From a checkpoint of a small mixture-of-experts model trained on Wikipedia.
Training: a variant of Adam for the experts, 576M tokens.
Below are experts of layer 5 (counted from 0) of a mixture-of-experts language model. Rows are named router (the router's row for the expert), up (a neuron's input weights, with its number) and show model dimensions 0-127. Each number is 50 + 12 x the weight over its row's rms, rounded and kept within 0 to 99.
After each expert's rows: a language model's description of what the expert responds to. This comes from a sample of Wikipedia text that the model never trained on.

# expert 44
router:55 37 66 47 64 56 62 58 47 57 51 55 56 32 54 48 36 55 61 34 42 41 44 25 41 54 59 54 68 41 35 37 43 54 51 58 44 46 41 49 47 47 44 40 63 53 52 52 33 39 63 62 78 45 42 54 47 41 51 42 47 58 59 62 52 47 49 32 53 57 69 38 81 64 40 55 45 51 43 35 41 52 61 29 58 59 27 60 52 55 59 59 35 60 48 71 72 72 71 31 52 46 66 55 43 47 48 44 84 40 49 49 56 55 54 55 52 65 42 45 52 45 49 43 64 52 63 54
up0:83 47 51 35 39 67 66 59 60 29 44 62 59 30 60 55 46 49 70 33 46 33 36 33 48 61 70 57 65 65 76 63 37 42 43 64 32 50 59 66 33 69 40 38 69 78 59 40 49 33 57 64 67 61 42 51 58 58 19 50 30 44 66 40 55 39 56 57 40 46 48 44 34 52 36 37 69 51 58 48 41 68 57 64 45 56 49 62 47 38 59 62 60 64 42 54 63 53 50 50 42 62 48 57 60 60 49 34 65 42 51 49 40 50 47 58 43 58 62 54 42 45 58 44 47 47 48 44
up1:46 39 34 36 69 61 58 35 40 59 26 59 67 53 40 35 59 46 35 48 63 38 40 37 45 67 43 54 50 55 47 57 47 40 33 50 36 65 66 42 39 46 52 52 40 37 53 46 52 40 54 73 39 57 57 45 48 45 27 31 24 40 66 51 45 66 25 38 49 55 46 40 63 60 35 75 64 34 55 62 54 62 63 43 63 46 61 57 63 49 36 72 71 56 46 32 45 42 32 33 50 48 53 64 56 64 41 61 64 52 62 44 51 47 61 34 44 39 37 66 42 30 43 51 39 61 52 40
Description: Prepositions before objects

# expert 30
router:48 58 50 34 71 51 66 31 29 56 37 60 37 47 61 51 37 32 58 40 36 36 41 35 59 57 60 73 44 49 55 38 51 44 59 63 38 45 27 30 52 62 51 49 57 50 58 57 53 72 45 58 56 38 64 62 43 39 50 40 42 66 39 65 43 39 50 37 41 59 54 53 47 51 44 44 51 59 38 38 55 34 47 48 51 42 41 55 48 52 57 40 25 26 25 69 58 68 47 39 60 46 66 57 57 57 53 46 51 40 67 54 63 40 60 57 29 59 55 59 68 34 65 72 51 49 42 37
up0:47 43 39 57 47 46 52 54 51 52 44 38 15 34 40 49 33 43 38 39 28 69 34 36 51 56 55 51 46 53 35 34 27 59 57 64 38 46 43 30 45 56 75 41 58 41 42 70 34 52 55 49 53 31 53 73 66 35 47 46 21 66 32 57 66 35 35 47 25 55 38 44 40 46 38 36 29 31 36 49 38 57 48 44 44 29 56 63 53 48 59 33 66 46 48 56 54 80 29 54 36 59 39 62 47 51 40 53 67 58 61 55 75 66 54 42 53 55 61 43 53 55 65 57 38 62 32 61
up1:26 59 42 60 57 51 43 58 45 36 56 61 43 59 61 36 46 46 37 40 43 52 67 43 44 56 49 50 48 21 34 51 40 56 53 64 49 43 46 33 49 62 38 69 44 44 63 47 56 52 63 34 39 38 46 50 53 52 31 60 57 43 55 54 55 62 55 56 51 63 44 35 52 72 40 49 42 55 41 44 65 55 36 28 65 36 53 15 53 51 56 54 45 62 35 48 85 64 65 55 58 57 52 34 34 63 44 24 61 39 41 64 41 61 43 34 40 42 38 71 46 48 71 41 54 52 31 28
Description: Indian film and biography

# expert 62
router:46 64 55 40 49 50 72 39 55 48 28 61 61 61 35 45 57 41 43 78 35 39 50 50 68 40 44 51 61 43 27 59 30 53 71 47 32 54 63 55 43 55 60 59 53 45 51 45 53 70 65 53 63 73 73 54 36 56 25 50 43 65 49 73 50 70 58 30 43 79 65 42 50 58 64 69 65 56 44 49 57 51 47 49 39 45 19 50 43 57 52 40 38 56 24 63 63 73 43 48 68 43 56 61 46 75 35 46 75 73 47 37 61 62 55 52 35 61 70 39 64 66 57 61 69 58 54 51
up0:54 49 60 29 32 44 46 74 68 61 60 72 51 59 64 49 53 43 55 60 49 50 70 61 51 46 61 62 61 53 61 27 47 56 66 47 41 77 28 61 53 48 36 42 56 69 62 42 54 43 40 42 34 47 67 56 49 38 51 60 57 57 61 66 49 50 53 51 37 38 67 72 68 44 46 45 55 42 50 49 21 62 69 47 51 62 46 53 39 41 53 57 52 69 60 46 69 57 39 25 48 59 45 46 43 60 59 48 45 57 53 44 33 48 47 50 41 50 54 46 67 42 52 59 59 41 35 35
up1:48 39 55 66 63 53 62 31 41 42 25 42 58 54 70 53 50 49 35 51 66 36 50 63 58 36 59 47 40 49 50 43 49 44 65 39 30 35 45 29 59 54 61 33 53 36 70 26 46 61 80 47 53 71 66 44 42 44 53 58 48 64 61 36 55 76 56 59 36 63 67 51 43 50 50 76 66 57 46 49 64 53 68 51 67 48 59 62 54 56 69 66 38 72 67 57 58 54 38 62 78 46 63 46 59 71 59 39 62 41 67 43 58 56 55 68 36 47 55 60 51 48 50 51 48 48 54 72
Description: Construction prose and clauses

# expert 28
router:62 60 65 54 49 57 32 73 54 60 44 67 44 40 54 52 48 11 65 46 41 22 44 48 51 36 58 53 44 41 34 43 39 47 35 30 61 53 50 58 47 54 35 35 59 59 53 49 61 60 40 69 28 62 48 36 51 51 45 36 87 53 54 72 44 33 48 54 42 44 43 45 43 41 42 28 47 49 36 54 56 12 67 56 53 29 29 48 24 40 71 56 46 42 36 50 64 74 33 45 60 55 54 68 34 36 53 33 72 17 45 50 45 50 70 50 40 33 56 31 53 46 38 46 49 66 44 39
up0:62 33 55 44 58 54 62 58 34 44 59 45 43 63 62 20 58 44 41 42 57 51 49 51 34 50 70 44 43 70 44 41 43 54 47 43 42 46 44 39 59 52 32 46 47 41 54 57 53 57 36 33 58 32 46 24 28 49 46 68 58 65 55 43 50 41 64 50 51 48 53 51 50 46 44 64 26 33 32 58 39 62 36 68 39 32 50 38 61 61 64 67 46 49 30 55 46 41 41 58 31 57 64 54 30 56 59 28 59 55 45 51 51 53 50 61 53 48 40 39 54 60 51 51 65 49 27 56
up1:37 35 39 78 39 42 48 53 45 55 43 82 43 57 40 40 45 29 62 63 44 67 46 73 39 32 47 23 53 44 45 31 53 77 54 69 50 60 40 51 32 42 53 48 70 57 48 44 43 65 61 59 50 31 50 37 20 49 62 37 53 53 44 44 64 30 58 58 44 55 68 30 44 44 39 59 50 65 35 60 45 56 51 54 58 53 67 51 44 70 39 33 53 57 46 46 36 33 47 60 49 58 40 34 28 47 61 60 54 27 46 36 60 63 52 48 48 52 50 35 52 46 40 44 41 54 56 39
Description: Places in lists and infoboxes

# expert 36
router:46 40 71 56 78 76 51 54 66 60 36 44 41 63 42 31 47 32 66 33 45 26 50 67 48 31 59 46 53 34 42 41 39 54 63 63 47 58 50 44 37 42 55 20 60 46 53 58 46 45 64 40 65 45 67 24 40 42 32 31 50 46 46 55 46 68 57 67 35 43 47 50 27 38 41 32 48 37 48 39 49 56 78 31 52 40 20 47 48 63 39 38 47 64 38 58 51 61 36 45 33 44 65 53 48 61 53 61 78 45 48 33 44 51 51 37 56 66 49 31 55 57 55 51 74 55 53 33
up0:71 45 62 49 75 75 29 46 68 60 49 60 38 21 46 43 56 45 54 33 38 44 66 36 74 30 43 47 39 59 39 34 59 38 62 53 44 67 48 63 48 51 24 53 47 45 69 61 41 48 37 55 47 51 63 45 50 57 60 65 52 41 50 68 34 63 60 51 54 36 33 76 52 46 28 27 53 31 69 49 43 36 75 49 42 44 44 66 60 35 55 49 53 74 73 53 61 69 52 63 65 55 63 50 54 39 49 39 67 42 61 41 30 48 57 44 38 36 45 47 49 49 58 43 42 44 41 49
up1:71 44 39 36 41 41 26 64 75 32 54 41 54 71 62 57 59 39 47 46 42 54 52 41 39 30 71 35 34 50 57 44 41 51 42 72 46 74 43 55 39 37 34 22 43 50 47 66 55 67 65 41 54 63 55 62 62 49 50 60 64 47 44 38 39 59 59 49 30 46 65 47 47 54 52 62 44 39 60 64 59 40 59 38 48 41 44 57 24 55 54 48 41 35 38 48 56 35 49 44 40 23 59 55 44 64 52 76 54 45 69 49 66 58 74 66 55 47 50 83 61 43 30 65 66 49 46 46
Description: Descriptive copula verbs

# expert 53
router:41 55 53 73 70 47 56 36 44 49 56 58 42 46 60 58 34 33 63 47 57 23 29 33 20 38 64 47 46 45 48 44 36 64 34 52 47 26 28 42 45 45 53 52 68 57 64 49 60 45 59 62 74 53 60 37 38 40 51 60 48 71 73 76 28 75 37 62 59 63 66 44 48 44 29 57 56 72 34 36 60 71 51 24 66 54 39 55 57 44 71 46 40 51 51 37 65 73 46 44 60 56 50 47 36 59 42 52 58 52 26 36 46 61 42 22 52 62 45 37 85 52 47 57 57 58 43 41
up0:74 54 41 59 70 34 52 57 58 27 63 41 35 66 70 44 53 50 54 49 58 34 40 51 51 57 66 56 55 37 53 62 57 41 55 47 49 46 62 59 46 72 51 41 63 51 55 57 59 40 50 60 62 38 63 52 40 57 56 52 56 47 38 53 47 60 46 56 50 42 42 65 61 46 66 65 41 54 29 40 38 44 42 45 65 46 61 39 56 46 45 57 61 56 59 66 67 45 33 48 45 34 51 33 35 48 44 46 50 64 45 51 60 37 57 54 48 40 39 60 58 47 78 48 36 37 47 45
up1:44 49 62 34 42 48 58 39 50 40 45 41 27 25 63 45 41 43 52 45 30 37 48 66 62 45 68 40 52 44 52 40 31 51 63 59 40 53 31 48 26 48 35 62 54 78 53 56 31 57 46 58 55 43 61 68 65 61 51 57 59 65 56 59 40 52 39 46 63 56 42 47 63 42 59 56 64 64 67 66 34 54 50 49 35 52 70 47 60 44 54 62 46 50 44 42 46 25 53 52 63 72 61 58 39 62 37 46 60 42 47 48 50 54 78 44 62 42 26 52 47 66 53 53 57 54 35 81
Description: Subjects and auxiliaries

# expert 14
router:56 62 52 38 51 55 38 15 40 51 52 64 36 32 51 64 44 32 47 38 36 31 43 42 54 40 48 62 65 44 44 31 50 64 51 49 37 59 24 45 44 50 62 55 44 49 68 48 36 70 52 61 42 43 83 66 34 48 66 18 41 63 60 78 35 37 40 23 39 56 41 56 53 40 23 44 48 45 29 44 49 51 58 50 52 29 22 44 52 44 46 50 26 64 43 73 41 48 36 54 60 54 63 58 55 57 22 65 58 51 44 37 61 43 62 50 36 51 31 50 64 58 47 63 53 38 40 69
up0:50 46 44 47 38 63 51 60 54 51 41 39 53 30 51 60 76 46 90 42 50 33 53 55 60 40 49 44 62 57 39 56 49 55 31 40 62 46 37 51 60 66 40 74 60 56 61 59 57 43 63 52 53 61 54 27 54 33 45 66 40 40 49 51 37 36 56 52 44 57 27 59 41 47 56 58 48 42 32 47 56 31 78 55 39 48 42 61 45 55 35 44 42 41 49 69 52 51 41 70 38 63 76 49 57 56 59 53 55 50 36 28 50 54 52 60 46 63 33 56 56 45 45 57 67 49 57 64
up1:51 39 51 38 62 48 44 52 86 56 68 54 37 56 33 53 34 41 51 68 36 38 46 44 72 44 28 67 65 39 58 59 31 68 43 56 44 37 75 65 41 62 51 35 47 55 47 49 43 71 35 61 52 61 51 51 65 37 37 53 15 54 57 51 44 49 51 45 29 31 69 44 49 49 30 52 61 44 24 56 70 54 55 35 60 26 42 66 61 63 52 39 28 53 45 76 66 53 57 51 63 58 57 69 34 53 34 50 68 44 50 30 48 52 45 53 58 64 33 48 56 50 67 54 32 61 36 70
Description: List and table starts

# expert 43
router:62 59 56 51 44 52 27 54 59 43 48 57 38 56 49 37 49 22 52 70 54 44 63 54 48 37 36 57 64 46 30 43 59 49 54 41 49 49 48 48 54 11 50 35 39 59 55 72 46 60 63 62 58 57 69 38 36 17 49 54 67 44 39 50 54 69 43 58 31 46 41 44 34 54 38 46 41 52 41 44 45 43 60 39 63 38 44 45 47 31 57 52 28 62 53 72 46 58 55 31 54 53 47 48 54 57 26 64 66 25 33 25 57 68 54 50 56 58 48 43 71 53 62 59 35 57 45 65
up0:25 23 46 53 42 38 65 51 51 48 48 50 53 36 63 62 23 44 50 46 54 49 47 45 47 39 46 50 52 46 55 59 58 36 63 52 75 68 53 49 57 44 65 45 38 64 48 52 37 58 66 60 39 57 59 32 42 39 68 70 72 77 70 52 65 49 70 10 61 39 49 59 67 52 62 45 53 48 49 35 51 33 51 24 47 29 53 40 64 49 37 56 54 42 55 94 49 46 58 46 68 68 42 43 59 58 41 60 68 29 52 79 34 53 37 43 32 43 45 32 41 46 26 56 49 55 38 54
up1:57 66 41 61 63 49 46 58 60 71 32 60 62 39 56 43 56 51 35 45 37 44 87 47 52 54 47 76 40 56 51 22 78 25 37 72 34 66 32 38 62 54 43 48 39 47 76 24 58 41 61 60 67 42 62 74 34 40 43 43 61 50 58 61 33 76 61 58 43 58 49 46 48 58 53 58 31 42 62 33 41 56 38 47 65 49 49 57 31 25 57 47 66 60 32 69 59 80 49 51 52 48 66 32 65 71 41 56 46 52 40 42 58 61 48 44 38 63 39 55 58 50 53 56 51 65 49 39
Description: Compass words and connectives